python train.py --n_layer=13 --d_model=128 --n_experts=128 --experts_per_token=8 --d_expert=32 --d_shared_expert=0 --activation="geglu" --moe_layers=[0, 1, 2, 3, 4, 5, 6, 7, 8, 9, 10, 11, 12] --router_score="softmax" --normalize_top_k=false --routed_scale=7.25 --balance_loss=0.0156 --balance_bias=false --init_std_router=0.0156 --lr_router=0.00163 --vocab_size=8419 --norm="rmsnorm" --norm_eps=1e-06 --tie_embeddings=false --optimizer="adamw" --lr=0.00249 --beta1=0.9 --beta2=0.98 --batch_tokens=32768 --seq_len=1024 --train_tokens=289800000 --steps=8844 --dataset="wikipedia_en"
Below are experts of layer 2 (counted from 0) of a mixture-of-experts language model. Rows are named router (the router's row for the expert), gate (a neuron's input weights, with its number), up (a neuron's input weights, with its number), down (a neuron's output weights, with its number) and show model dimensions 0-127. Each number is 128 + 32 x the weight over its row's rms, rounded and kept within 0 to 255.
Before each expert's rows: a language model's description of what the expert responds to. This comes from a sample of Wikipedia text that the model never trained on.

# expert 1
Description: Word-initial letter pieces. Single consonants or short letter clusters that open a word, often mid-compound or after a line break or pipe, as in You-T-ube, -f-iction, d-iet, Ch-imp.
router [128 152 190 121 106 118 115 163  84  74 161 148  75 146 133  62 149 162 130 128  97  73 137  88 175 129 157 112 111 184 119 193 182 158 150 106 153 131  88 151 127 117 111 127 130 140 199 174 135  66  99 158 108 143  98 137 154 112 138 153  79 165 131 156 179  94 130 124 157 163 137 175 124 159 128 140 155 191 113 145 103 102 133 141 187  99 134 185 151 168  76 133 173 100 170  99 144 136 143 145  67  63 111  88  89  96 111 187  78  98 143 135 148 119 116 149 101 102 168 132 116 119 142 151 115 158 182 112]
gate5 [134 119 135 146 106 192  97 145 159 125 177 110 146 132  85 111 100 130 145  85 143  64 174 137 124 160  99  66  97 136  88 106 106  81 169 181 131 148  97 129 121 149 177 110 116 168 108 114  86 115 145 112 160 134 140 108 103 107  82 154 118 134  57  81 139 102 117 176 143 153  73 103 128   8 188 147 114 124 113 160 103 182  93 148 105 143 115  97 148 182  80 137 134 109 118 151 133 165 156 136 124 158 112 101 163 132 131 139 103 180  71  95 109 107 123 179 140 185 108  69 126 179 169 103 126 111 137 149]
up5 [136 161 119 144 122 127 196 117 113 160 116 148 123 108 144 161 132 140  94 112 163 186  95 129 154  81 158 185 143  84 124 154 117 168 115 102  62 120 209 127  96  75 166 124 150 106 116 135 153 139 164 149 138  96 176 143 122 135 177 106 180 127 182 144 104 144 171 120  92 132 183 139  91 193 115 137 135 135  74 104 161  88 109 127 122 135 124 173 148 123 144 125  88 117 144 138  76  88  76  87  77 143 155 157 124 157 132  88 160  56 142 168 112 108 148 116 155 119 108 126 167 105  49 205 101  84 111  93]
down5 [134 191 197 152 155 171  70 192 120 131 146  93 109 155 145 133 159  70  94 111 170 126 121 145  72 157 152 135 133 202  83 121  89  93 173 133 153 119 113 124  69 176 132 130 148  98 152 144 133 124  92 114 101  89 176 181 105 184 121 199 133 157  90 135 114 184  66 157 152 100 104 125 131 131  90  96 129 152 105 171 150 131 103 107 101 161 120 103 106 172 136 102 157 134 123 191 155 157  97 145  85 109 168 144 153 128 103 117 110  72 117 127 119 161 150 119 127 135 188 164 116 186 140 129 153 134  76  85]
gate6 [145 147 112 170  96 160 126  76 118 125 107 106 133 132 102 140 123 202 135 141  91 135 159 148 165  75 117 205 134  93 147 136 142 164 159 149 109 114  96  70 170 111 106 169 106 189 155 161 117  93 122 115 134 124 156 146 117 144 165 124  69 143 131 129 103 130 134 117 127 180 107 172 115  97 191 160  69  76  81  34 148 128 115 131 167 138 140 148  55 133 117 114 113 141 184 131 133 194  42 120 121 141  92 144 144 183 151 138 114  99 126  84 122 128 150 133  87 143 114  71 152  95 161 172 148 171 133 104]
up6 [131 135 148 161  77 130  74  85  61 121 135 126 110 111 124 126  72 166 116 101 106 113 159 128 151  54 192 182  71  85  99 146 158 140 196 120 104 144 104 127 125 125 140  97 143 176 163 169 172 123 119 160 151 138 163 114 151 129 104 150  95 112 110 112 154  95 100 164 157 191  97  77 140  99 179 162 127 123  91  78 183 111 185  91 149 148 149 103  81 109  85 108  91 103 124 176 147 135 105 169 153 111  97  81 139  98 104 178  79 155 150 126 150 155 107 144  87 178 124  81 101 102 124 108 151 177 147 102]
down6 [111 170 103 165 157 133 140 123 180  83  98  87 154 160  67 160 113 136 139 154 175  94 137 174 103 105 111 130  98 117 129 121 164 177 104 112 129 102  72 151 161 153  81 136  84 167 110  99 124 140 106 127 109 157  60  95 115 124 119 106 127 160 115 123 129 153  24 111 159 148 176 115 153  32 152 134 131 106 187 102 176 123 100 200 131  85 141 121 142 112 131 164 109 145 185 144 116 140 103 130 113  72 109 135 158 140 109 155 141 144 123 115 166  83 147 160  88 154 195 130 120 163 157 172  88 130  61 125]
gate7 [180 136 152 158 128 161 116 119 124 169 144 110 132  78  89 112 143 128 169 105 124 181 124 159 142 140  90 179 107 153 134  88 145 135 148 116  62 171 138 139 167 140  98 126  75 185 180  76  98 128 110 174 146  78 133 109 188 187 169 149 113 132 150 109 130 187 168 101 103 148 113 121 165 148 123  90 101  92 129 114  99  61  97 173 139 228 127 140 102 131 157 138 175 131 118  79  72 127 151 141 120 121 109  74 103 113 162 128 143 121 105 184 116 168 145 169 137 149  75  65 141 145 160  96 114  74 115 124]
up7 [ 73 117  81  70 158  92 132 101 175 102  67  94 115 109 172 173  67 125 119 114 155  82 148 103  93 105 114 132 143 174 149 147 105 101 117 170 111 100 161  87 106 150 117 135 122  34  80 142 126 127 162  49 144 159 174 120  74  56 133 116 146 130 148 176  85 126 101 169  86 121 114 155  96 119  96 137 130 107 112  98 141 197 158  59 126  54 120 136 147 117 130 124  99 157 152 106 136 106 120 131 144 118 133 166 152 162  86  91 150 137 124 138  97  87 143 111  79 162 113 149 116 170  82 157 102 166 118 142]
down7 [ 97 142 165 114 163  83 157  90 101  96  78  68 130 136 114 140 140 121 143 146 172 158 149 178 125 154  68 151  89 143 119  63  78 167  82 147 133 125 129  44 107 192  75 102  90  95 153 152 139 147 165 129 164 152 134 159  84 171 167  92 125 129 138 191 115 166 121 120 151 162 176 136 128 126 135 131 147 160 141  98 126 131 136 130 136 193 197 138 129  75 185 110 117 130 159 121 118 170 146 135  79  84 162 116 145 125  95  91 136 137 100 120  95  92 159 141  78 136  85 166 169 115  91 189 130 156 118  79]
gate8 [ 80 186 138 152 115 171 118  89 165 125 158 171 110 132  88 145 105 146 148  66  78 117 179 157 150 109 108 142 142 107 161 147 163  86 183  93 146  87 106 141 102 116  71 140 175 124 144 150  75 108 145 180 171  79 113 108 110 223 164 106  88 136 126 112 119 119 106 122 117 153 141  52 111 173 161 131 112 142 133  92 105 133 149 157 118 221 133 142 167 164 165 162 163 154 161 105 170  99 142 174 131 115 185  97 125 107  88 106 124 126  98 145 114 163 159 137 161  98 187 161 153 125 150 116  81 105 140 129]
up8 [194  69 121 121 143  67 142 153 107 156 104  97 145 139 167 125 107 153 138 183 179 133 119 102  88 127 131 105 146 154 140 113 104 153  49 137  93 183 101 118  88 119 155 111  83 121  80  79 148 139  99  83  76 185 118 149 147  72 115 165 138 155  90 161 130 130 118 158 159 136 148 193 132  92 137 126 179 114  84 133 116 160 168 116 123  73 131  68 125 114 120 112  79 122 106 128 100 137 111 119 145 139  47 142 123 139 160 190 147 173 126  87 142  77 108 156  71 143  68 100  69 121 151 115 172 122 102 130]
down8 [117 114 126  52 100 111 191 114  88 156 110  78 143 180  98 119  92 148 154 149  93 100 109  96 139 139 144 175 158 148  93 129  73 132 115  81  97 194 118 155 133 111 119 120  52  93  77 124 125  95 144 102 157 163 146 149  89 126 112 148 144 119 112 121 193 165  56  77 192 153 182 150 177 117 139 119  99  99 121  69 151 166 164 123 151  86 123 139 137 144 115 141 110 166 140 117 140 148 153 141 167  65 200 142 107 149 131 149 165 120 117 145 128  87 140 116  87 120  94  80 197 168 155 103 119 153 102 107]
gate9 [164 130 120 185  90 129  65 122 148  83 189 135  90 141 162 112 148 145 190  94 163  68 181 131  85 124 145 108 131 125 118 166  97 162 142 157 157 136 112 155 149 130 107 146 119  93 115 181 141 113 101 176  61 132 130 140 124 161 157 118 115 130 129 144 132  96  56 108 172 142 120 140 129 139 209 165 117 192 163 135 163  93 166 109  94 142 163 106 106 214 104 142 110 156 175 107 146 118 155 154  98 100 117  92 138 113 135 144 110 206 103 118 142 106 110 155 156 129 176  68 189  83 117 129 145 164  98  90]
up9 [134 137 110 130 144 137 129 183 157 139 173 182  87 147 168 143 176 113 116 136  95 149  97 136 181 177 137 132 187 144 143  97  84 168  63 192 130 136 105 107 163 124 157 101 136 122 152 130 154 195 137  72  88 138 115 118 146 128 166 114 128 119 108 145 132 169 108 116 103 131 113 170 120 107  83 132 119 136 169 107  71 162  51  97 110 140  35  96 146  80 147 107  73 115 117 185 116 181  66 114 105 130 116 148 161 141 152 124  68  80 140 138 140 181 176 139 112 138 125 189 130 169 144 160 131 117 147  78]
down9 [ 90 118 170 136 172  82 102 142 162  84 159 114 146 129 114 106 106 114 124 141 116  81 107 109 125 116 125 122 127 156 125 134 110 164 166 125 130 149 181 166 170 130  34 137 107  94 149 197 107  90 105  99 150  89 118 145 109 128 135 195 122 133 121 109 138 120 158  85 207 147 138 124 157 126 103 134 130 160 116 141 189 132  62 104  68 117 139 111 119 149 100 146 138 143 162 100 142 145 151 124 159  90 172 163 103 136  38 145 148 104  79 156 133 112 102 107  92 176 148 104 175 208  91 152 182 184  72  88]
gate10 [158 130 169  70 157 208 136  84 134 126  97 143 158 142  74 145  89 150 119 179 188 152 138 148 116 156 125  88 124 188 138 143  91 156 100 118 100 137 113 121  92 188 168 124 120 187 165 128 148  95 120  99 137 141 109 156 104 121 131 130 116 127 106 155 126 135 170 142 103 198 103 158 133  30  96 125 157 139 120 125 125 153 141 179 149  70  94 137 137 182 166 119 131 112 128 153 119 107 157 142  99  57 119 125 132 117 115 130 103 161 176 116  70 110 220 120 151 157 112 120 156 120 213 125  84 159  86 132]
up10 [ 97 131 111 143 120  74 133 169 113 139 137  81 128 129 174 123 144  82  91 113  68 128 107 147  98 143 152 133 163  57 108  94 115  79 124 134 164 160 156 152 139  70 101 142  99  97  81 149 101 136 143 102 117 110 151 109 110 123 121 156 116  90 138 102 163 132  95  97 146  53 133 112 152 213 156 123 109 115 153 156 105 139 101  50  73 173 168 106 124 122 129 105 131 109  92  92 143 134  95  69 167 161 195 140 142  78 160  95 159 102 103 146 161 169  59  83 111  99 131 147  54 120  94 151 160 101 170  97]
down10 [144 127 167 168 151 144 116 141 193 125  97 148 106 140 146 136 128 127 153 131 182 150 111  87 105 127 112 112 156 118 134 156  97 120 152  75 107 141  78 155  81  89 138 101 121  58 133 173 115 116 169  93 102 123 157 132  67  69 162 149 119 183  63 161 132 153  75 140 198 135 102 134  55  85 114 119 164  84 162 156 100 182 111  83 142 174 153 179 105 102 133 124 100 109 159 107 106 164 109 141  81 145 153 147 190 153 159 158 122  76 156 133 155  90 145 178 134 104 172 115 165 115  95 130 146 105 197 152]
gate11 [ 96 108  95 163 160  94 150 160 138 120 111 144 109 117 158 149 118 115  67  88 106 102  81 162 161 185  95  80 117 131  64 147 119 103  91  79  90 110 118 107 155 104 178 192 133 136 124  78  91 186 148 103 124 112 141  65 117 169 148 128 188 152 112 131 100 148 151 112 151 153 163 152 104 113 113 136 163 111 122 107  95 165  56  23 110 111 135 144 188 194 116 141 150  89 147  92 118 202 161 113 153 121 151 171 133 113 164 141 123 102 130 124  93 138 139 160 103  80 142 165  87 128 101 159 160 165 123 139]
up11 [144 134 124  91 161 145  94 115 152 178 124 112 166  90 102 153 129 170 177 154 168 111 138  83 106  95  82 152 146 131 176  84 112 110 124 203 116 113 137  66 130 107 107  99 141 110  62 104 129 165 178 159 222 179 144 112 151  83 156  91 123 119 161 117  88 163 116 127  71 109 127  98 132 167 113  96 103  91 136 149 123 168 195 136 105 169 146 101  84  51 146 119 134 119 157 140 109 103 103 134 164 148 101 197 174 178 114 119 173 118 129 125 118  95 118 140 158 167  93  85 149 167 133  96 166 120  83 118]
down11 [136 200  88 166 140 189 164 174 138 131 101 113 123 132 100  73 156 128 153 112 109 165  67  91  85  94 101 103 114 128 155 171 121  89 152 141 127 137 166  86 104  80 137 141 169 131 112  91 148  93  62 139 104 150 119 100  87 152 134 163 179 136 193 122 123 101 151 114 165 150 171 106 128 104 135 110 102 156 159 155 137 130 177 164 130 120 168 174 120 164 156 132 101  87 123 144 129 169  62 122  76 139 149 119 130 142 113 169  94 171 111 137 119  74  83  76 192 161 163 160  63 110 168  95  67 105 111 148]
gate12 [150 132 154 164 114 135  94  93 179  99 113 109 173 125 164 126 189 109 196 111 221 148 144 104  73 118 119 164 128  89 116  91 134 107 153  70 156 106 106 131 128 123  91 192 116 161 167 151  87 155 153 143  91 117 177 151 118 153  75 114 134 102  56 141 176 148 140 131 113 187 164 115 104 135 130 142  94 108 140 110 137 105 133 116 108 121 121  74 120  61 168 131 115 132  90 153 147 100 149 184  86 147 166 122  94 220 132 158 110 167 163 139 123 110  71 116 180 138 132 114 176  78 139 110 106 135 125  86]
up12 [139 195 140 178  95 146  98 130 166 109 154 115 181 168 165 108 184  71 187 100 138 119 170  96 127 131 146 101 131 102  88 144  96 102 137 111 135  86 107 129 119  94 124 163 114 157 191 119  98 104 131 121 148 127 164 158 109 119  97 138 128 119 113 159 178 134  90 125 156 130 140 131  61 100 159 154 176 115 214 107 114 101 114 151 124  65 101  71 145 114 144 106 137 112 122 123 177 120 222 177  76 105 180  93  95 165 110 129  87 172 137 125  87 131  82  82 150 144 149 157 154 109 149 112 113 131  94  58]
down12 [132 118  49 136  45 116 148  57  74 136  97 171  79 165 152 113 118  76 146 155  94 129 120 170 117 140 140 121 117 101 142 155 114 163 131 152 127 119 116 141  89 142 170 124 172 205 139  77 170  92 113 122 114 140 158 174 189  94 160 173 128 149 150  85 113 133 125 108 131 210 119 145 155 114 106 142 180 163 127  91 145  95 108 133 117  89 155 177 142 129 168 140  97  91 129  90 115 105 130  90 125 169 163 146  62 106 189 161 106 112 139 129 166 104 151 118 126 136 196 138 148 132 141  55  89 127  92 138]
gate13 [ 74  91 151 152 107 187 122 138 171 182 116  95 133 139  82 143 198  98 140 141 139  79 109  91 125 107 130  83 142 192 132 139 125  90 135 132 103  53 125  83  99 172 111  72  87  92 158 156  95 136 103 130 174 130 125  81 147 174 111 116 105  85 162 158 116 167 105 146 148  88 111 128 114 146 141 178 143  79 129 150 152  98 116  84 132 105  61 123 166 118 122 152  79 165 154 120 159 134 125 110 100 154 117 134 153 125 129 147  78 165 120 137 154 118 163 184  24 137 119 140 162 107 177 166 133  66 112 166]
up13 [132 104 106 208 157  96 103  50 146 108 106 142 161  80  88 178  93 124 144  79 152 168  74 140  44 141  88 124 126 139  75 123 104 119  84 124  97 132 127  83 142  95 140 185 123 137 140 106 120 153 185 132 167 187 134  92 121  92 148 107 124 151 132 129 131 147 124 119 118 140 148 134 164 136 119 105 109  85  87  53  87 120 137 151  90 173 204 169 168  92 208  93 144 158 119  52  82 171 102 155 145 111 139 151 129 109 169 107 155 108 120 114  96 113 134 106 156 119 107 142 103 104 137  84 154 134 129 123]
down13 [ 95 128 111 153  99  98 139  97 106 115  71  86 118  89 116 166 168 153 109 158 140 178 127 138 118 123 165 111 108 129  92 118  79 137 120  82 156 146 131  47 107 150  82 104 158 172 136  88 168 105 159 115 118 108 240 134 161 124 113  93 146 116 171 152 163 111 104 122 148 113 126 217 115 143 125 140 189 117 136 203  96 140 113 163 105 131 135 122 175  65 107 169 140 130  75 145 116 164 123  70 126  86 108 100 140  80 121 111  87 121 116 117  96  83 156  97 133 155 121  88  71 156 121  94 180 143  88 112]
gate14 [ 92 104 195 129  92 123  72 130 160 127 162  54 104  81 134 118 101 115 147  95 178 139  61  60 119  63 123  85 147 159 108 121 146 147  95 147 153 124 159 175 105 109 144 103 101  81 143 142 170 143 121 119 105 133 168 127  97  97 107 108  88 138  96 164 133 134  75 181 136 119 107 160 135 122 136 173 107 146 193  84 178 118 100 172 165  88  83 113 144 173 127  84  89 170 142  98 107  86 165 172  75 143 137  90 122  48 140 134 113  87 107 109 135 131 146 152 127 111 128  86 149 202 155 141 128 127 150 106]
up14 [148  69 135 101  78 136 128 104 128 172 126 158  63 123 128 149 142 133 181 160 191 194 104  64 174  44 117 119 136 150  90 129 148 120 152 109 118 143 131 134 161 165 125 179 117  77 131 165 143 113 127  81 119 110 105 126 133 115 123 110 123 126 166 116 147 139 137 179  92 104 165 141  88 169 128 166 101 128 114 145 138  77 160 160 113 178 168 103  52 120 123 174 109 182 170 135 105  97  62 143  78 118 157  96 150 110 152 155 185 100  83 132 120 115 162 125 157  73 145 164 130 180 187 157 142 142 175 120]
down14 [112 147 149 177 139 131  70 162 186 143 170 144  81 161 149 124 144 131 116 140 130 125 118 116  68 129 112 110 148 139 118 162  74 120 125 153 138 137 171 147 116  91 188 101 101 202 146  93  79 143 140  64 145 121 100  93 150 166 134 131 138 111  81 122 103 140  96 106 190  90  90  93 135 115 102 134  82 107  70 189 131  84 132 110 119 133 130 138 149  86 182  88  72 102 130  95 157 117 188 135 135 183  94 144 130  95 142 137 124 110 112  86 211 152 179  99 169 177 108 139 168 124 132 111 167 200 100 156]
gate15 [158 116 168 143 108  43 132 196 131  95 122 104 103 102 119 154 138  91  91  94 151 130 124  42 117 175 115 165 164 155  46 134 132 148 102 156 146 116 101 101 163 127  85 186 104 177 152 137  85 116 164  84 178 116 123 135 170  91 127 149 118 128 142 135 140 126  64 108 153 133 171 147 138 168  92 121 217 113 132 131  89 111 186 151 168 131 147  99 168 101 137 160 142 160  83  95  95 172 184 169 117 104 112 121 124 105 150 164 117  67 115 111  71 153 160  98  92 140 124 131 128 124 124 105 137 132 163 176]
up15 [111 120  95 142  92 170 159  69 171  98 169  87  85 133 144 133  81 179 188  88 136 110 132 146  82 122 127  95 150 112 215 115  82 116 160 168 158 136 114 126 120 129 106 144 124  89  79 139 169 117 119 132 169 152 171 127 126 117 174 164 103 185 168 127 141 140 129 192 135 158 125 114 118 118 126 139 193  99 115 140  85 196 131 115  88 151 197 143  96 163 156  91 108 122 202  93 154  84 130  96  81 115 180  72  94  98  83 178 131 151 137 129 129 101 128 145  95 149 165  79 130 125 125 169 129  93 116 114]
down15 [100 157 102 178  71 180 186 175  93 144  95 142 120 172  99 156 126 156 136 111 132 122 182  88 141 119 125 165 138 145 201 121 162 130 124 127 172 102 111  89 122 136 105 127 162 163 143 149 134 113 149  72 136  99 107 133 138  91 199 126 159  96 157 160 108 147 114 134  92 144 132 170 146 124 122 198 176 156 115 150 162 175  96 134 146  65 167 141 102 120 146 137  74 130  84 160 150  60  97 153 137 159 141 151 150 114 136  88 148 164 122 118  66 123 121  97 139 133 164 166 142 198 196 161 107 116  84  55]
gate16 [146 139  95 149 139 211 113 132 155 164 131 157 128 103 123 112 108 170  88  69 200  92 135 189 122 132 112 103  95 171 111 131  75 122 126 127  76 142 142 132 128 171 142 119 154 121 159 118  59 121 136  98  93 117 171 120 129  93 178 137 155 144  82 167 113 187 159 176  63 178 107 116 134  64 119  99  82 138  79 132 132 149  70 140 140 123  89 150 133 175 143 108 105  76 119 140 130 164  76  86  30  89  79 114 105 150 110 123 114 103 179 134 144 121 138 129 110 146 122  82 129 184 114 110 113  91 138 124]
up16 [ 83 115 125 130 111 111 155  95 138 158 105  94 138 165 166 124 126  88 128 189  70 135 114 155  81 150 132 106 131  77 156  97 124 110 115 123 197 125 125  88 130  77 130 154 132 108 120 124 196 146 139 126 130 156 132 117 118 133 129 101  91  70 133  91 167  74  92 157 146  75 159 113 147 204 109 178 201  98 180 134 113 134 139 120  83 125 150 116 140 119 149 106 120 144 111 136 129  37 121 134 232 120 178 155 174  90 115 135 138 171 153 116 101 173  88  92 123 135 143 172 162  53 154 118  95 148 129 157]
down16 [155 159 110 112 166 105 133 179 185 180 133  74 133 168 155 129 124 200 181 127 114  93  82 163 142 154 129 147 135 139  73 134 138  83 157 175 123 105  90 133 110 167 137 153 162 119 135 122  97 198  84  84 159 137 136 132 119  89 186 172 112  56 160  82 174 176  82 136 134 110 137  50 108  85 167 142 102  91 117  70  90 101 103  71 142 146 141 120 133 206 119 132 120  93 137 137  98 135 150 110 186 104 150 104 139 124 113 121 146 103 154 105 116  95 137 144 105  98 114  74 119 132  89 131 103 136  75  97]
gate17 [169 141 170 107 114 142 106 125 202 113 166 142 134 171  98 129 144 147 125  56 217 143  90 148 156  71 109 116 131 177 156 125 132 130 150 120 105 148 155 128 126  98 102  92  73 180 129 147 162 104 138 168 129 109 120 187 132 176 160  63 101  83  98 156 110 124 151 183 122 162 148 185 131 151 108 141 175 113 130 153 137 145  90 172  39 128 116 111  60 183 119 121  86 176 155 119 124  65  98  95 112  85 147 109 141 117  89 155 146 141 148  95 118 155 169 169 110 110 150 112 140 113 168 127  88 117 133  90]
up17 [153 182 119  99 130 125  51 125  92 115 209 200 141 181  87 127 118 172 177 160 168 127 125 125 158 112 136  96  74 104 136 119 165 134 134 171 150 152 147 156 146 106 156  74 135 166 113 170 168 159 110 168 167 129  94 180 134 155 120  72 131 121 101 122 112 172 111 188 138 175 143 146 102 122 109 131 150  94 149 138 162 123 122 180  68 128 124  95 120 116  77  80 167 121  56 143 136 100 146 122 169 112 152  95 118  92  91 127  81 146 198 113 148 143 102 164  94  86 143  96 118 110 157  82 120 144 156  81]
down17 [ 94 164 101 160 135 106 117 144 131 136 110 204 100 146 137 155 115 105  80  87  80 100 177 100  88 140 115  61 132 141  78 212 147 124  59 146 147 113 133 107 141 160 178 146 211 107 137 109 137  94 108 144 151 166  96  94 168 118  64 129 154 130  99 134 170 183 116  98  65  82 147 125 153 134 112 119  98 111 127 176 142 128 120 168 201 113  91 108 174 160 100 119 140 135  90  98 139 110 130 101 112 119 170 122 119  96 128 152  65 174 156 153 106 180 149 121 108 105 133 170 125 106 113  89 111 194 153 137]
gate18 [ 92 113 182  95 120  72  61 131 102 149 147 117 128  92 111 127 142  92  90  70 152 150 149  99 118  93 139 117 155 144 116 139 125  98 161  99  51 132 176 139 111  54 137  65 117 111 157 138 102 102 132 123 144 104 185  60 117 178 198 123 124 114  90 134 100  97 159  53 149  87 180  91 119 192 141 144 126 128 156 199 160 106 148 145 154 115 214 112 155 102 159 147 124 112 139 133 132 151 155 116  69 102  88 136 149 134 132 133 121 181 105 145 140  98 125 141 141 148 158 145 139  80 131 111  81 183 123 150]
up18 [151 115 112 145 142 152 176 134 179 156  85 125 128 114 153 159 121 165 167 157 126  97 157 159 107 134 100 165  97 131 149  90 120 127 106 156 181  56 126  88 106 185  60 192 152 153  74 112 138 163 146 129 110 151 114 179 179 111 131 108 160 133 149 134 140 135 124 187  82 130 158 122 111 103  75  96 157 104 137  93 108 184 116  92 103 124  75 119  75 122 124 102 185 109 171 133 162 145  98  86 188 169 166  99 128 181  88 113 122 147 153 168  80 183 150 143 101 107 127  89 155 174 132 175 178  87 102 144]
down18 [ 62 152 174 135 128  93 170 142 187  86  91 107 162  67 124 147 140 131  64 186 130 117 117 119 102 141  92 114 107 137 169 107 117 146 134 102 140 120 150 144 146 104 125 106 125  98 115 104 110 151 182 111 147 128 136 101 139  86 108 105  85  67 128  77 158 152 145 102 152 118 162 113 103 133 108 110 114 158 124 134 173  94  79  80 121  40 139 114 112 119 147 194  99 178 158 114 170 135 153 120 147  46 183 102 115 153 142 109 129  94 161 163 147  73 128 140 111 188 166 171 124 137  40 134 138 188 144  92]
gate19 [ 97 193 127 132 137 115 100 111 132  90 102  67 103  22  96 149  91 123 137  54 129  98 112 141  90 105 159 134 127 124 187 117  94 189 113 128 105 143 152 120 166 140 147 134 130 102 143 104  98  99 123 149 149 125 178 170 131 138 126 184 121 168 200 127 179 135 118 127 161 145 126 114 153 106 108 129 156 138 156  77 134 154  84  94 117  79 103 135  96 154  95  92 126 139 130  18 101  99 175 111 115 124 122 123  86 138 139 115  53 129 104 103 171  96  94 110 102 146 167  58 128 139 163 165 160 161 126 140]
up19 [150 161 125 125 143 125  84 131 132 146 149 174 166 182 127 122 122 119 103 140 163 155 133 120 132  89 124 107 129 145  89 116 126 121 164 134 173  96 108 138  48  95 152  88 140 123 123 126 130 127 107 128  77 116  84 105  73 102 110  93 149  78  73 124  87 125  81 128 132 115  67 139  83  92 147 181  91 118 165 142 154 165 102 194 137 159 120 133 223 170 145 121 112 112  58 179 114 114 111 167 130 189 112 123 129  86  59 160 148 124 147 123 118 132 149 166 152 140 122 135 136  98 144  20  68  76 105 127]
down19 [155 122 134 135 129 156 152 135  79 141 157 102 107 123 138  56 162  84 105 123 148 139 130 107  69 133  89 122 150 149 172 159  83  93 143 154  80 100 134 113 111 119 135 187 182 109 139 159  87 140  99 149  89 194 134 109  53  88  94  83 183 126 179 162 110 122 164  54 140 168 137  90 120 184 133 115  85 162 174 109 102 163 216 156 116 125 171  60 112 136 114 125 149 102 129 172 132 129 104 104 113 150 185 196  86 150 137  92 127 152 144 149 146  89  81 114  97 136 127 157 134 144 114 134 142 114 132 164]
gate20 [ 98 153 149 117 163 121 130  79 143  84 173 127  92  63 108 120 110 140 146  53 186 207 116 132 106  93 128 119 173 169 103 135 114  82  97 115 109 171 126 130 138  96  91 204  85 131 164 123 176 163  98  88 168 117 101 126 114 157 184 135  96 141 152 123  75 141 120 106  99  84  93 168 166 140 144 168 115  97  98 118 124 100 111 184 168 143 184 113 107 157 166  97 145 184 187  82 106 123 121 183 151  68 120 113 122 152 138 120 116 190 107 129 105 131 156 125 136 172 114 104 128 112 200 108 123 126 136 166]
up20 [129  64 104 125 101 176 150 164 187 187 105  69 175 157 160 153 136 151 133 131 139  79 168 163 168 167  87 151 164 113 156 119  98 122 119 136 106  79 123  67 111 114 126  57 121 121 108 128  86  87 184 119 139  98 141 156 130 121 133 105 175 101 175 138 136 151 142 107 111 181 125  79 148 123 102 104 170  81 146 125 102 173 127 103 113 127  63 172 132  71 169 131  86  98 110 160  89 132 143  32  60 160 112 118 156 167 164 143 166  59 149 158 117 104 160 132 118 121 138 129 127 139 132 152 132  94 111 129]
down20 [125 137 192 134 102 107 246 119 145 124 125  60 119 123 138 121 155 136 113 100 141 157  95  93  81 135 146 118  94 147  98  57 106 154 103 113 131  69 135 120 128 125 145 152 107 107  92 177  94 128 222 153 133 102 217 192 105 156 137 105 119 140 125 162 111 111  99 103 121 148 139 161 114 201 107 170 139 112 101 191  94 149 101 133 112 118 134 158  93 105 151 115 154 117 146  98 134 150 137 106 115  71 134 162 137 196 120  47 139 162  97 113  70  87 124 132 106 137 110 107 112 128  81 124 135 141 124 112]
gate21 [125 102 157 148 146 213  79  67 137 130 109 128  87  96 155 118 123 121 156 124 120 148 160 128 127  93  87 109 191 171 128 131 112 150 122 148  62 145  88 132 126 129 144 102  73 104 116 131  98 115 126 142 106 188 136 102 188 133 154 141  89  79 103 157 159 139 147  94 121  90 153 149 204 144 114 192 157 108  96 100  99  95 130 112 138 201 121 109 101 154 147  87 133 161 134  56 119 148 103  51  75 125  91 118 123 106 202 113 129 154  63 146 134 102 113 137 153 134 142 128 112 103 204 146 102 148 135 182]
up21 [ 85 107 175 142 134 212  87  43 136  97 130 115 134 151 148  96 102 194 134 132 107 126 133 138 151 117 121 108 141 149 116 178 157 149 123 116  83 155  85 136  72 161 131  86  99 146 170 151 154 106 140 175 115 191 126 135 210 139 131 135  67  95  76 126 181 136 120 112 109 124 136 132 177 142 173 167 146 131 115 121  74  93 148 166 133 221 118 129 163 180 119 111 155 134 142 124 108 141  70  67 148 103  99  94  92  98 151 156  93 156  60 144 147 129 119 155 115 140 121 156 116 123 183 129 151 120 170 140]
down21 [143 153 118 150 114 166 129 176  99 147  76  96 156 160  84  98 104 115  72  94 118 131  86 157 139 137 138 156 117 158 151 167 119 108 147  54  76 222 168 160 123 153 101 134 178 173 142 148 166 114 122 186  81 135  97 118 122 125 128 133 124 160 183 128 176 118  48 120 139 104 113 166 133 136 132  87 180 187  65 166 134 166 137 151 115 119 101 138 137 103 104  72  94 133 126 129 153 131  96 147 176 192 129  99 151 170  88 148 132 134 122 129 106 111 158 171 148 143 149  55 135 173 123  81 172 156 146 117]
gate22 [194 138 185 119 172 147 141 128 175 170 120 127 130 197 154 113 165 133  88  82 139 106 176 141 150 133 116 147 150  86 155 137  59  89 162 102 148  84 103 114 110 132 114 164 154 136 152 157  73 121 101  67 140 104 145 213 148 127 149 165 147 109 147 141 182 180 109  93 112 168 149 158  73 101 106 130 136 136 129 144 119 100 140 105 139  70 149 101 146 123 101 159 160  69 165  73 104 195 166  95  55 125 114 149 126 112 125  79 123 126 102  93 117 103 119 138 151  93 113 143 122 141 186 124 191 180 100 119]
up22 [ 72 106  66 169 122 141 149  91 113  87 117 166 164  53 138 185  92 130 128 136 167 145 100 132  72 108 146 122 140 185 106  93 140 125  71 114  89 112 172 116 143 111 114  90 108 103  87  82 155 151 160 195 156 180 155 104  70  90  97  73 123  89 142 155  72  77 100 156 120  82 156 105 176 137 105 154 132  99 125 125 147 158  95 135 119 180  98 164 123 125 148  81 123 208  93 153 132  70  52 138 157 147 150 104 147 181 132 131 144 154 158 148 102 124 147 137 132 152 133 115 124 122  92 117  95 100 125 151]
down22 [146 110 135 171 119 112  62 138  95 127 112 160 126 102 116  85  94 162 142 151  77 156  93 142 138 150 141 138 180 155 119 198 111 152 124 154  61  99 112 169  68 173 151  87 108  82 179 153 136 148 106 135 108 107 145 132 174 151 106 143  88 100 143 119  96  98 159 172 129 155 176  94 145 135 109  89 158 158 106 172 152  92 110  93  77 164 198 153 106 155  90 109 131 157 140 107 121 131  96 150  90 105 148 118 163 209 154 116 152 118 165 186  90 130  80  84 141 200 149 127 141 146 152  74 119 145 191 139]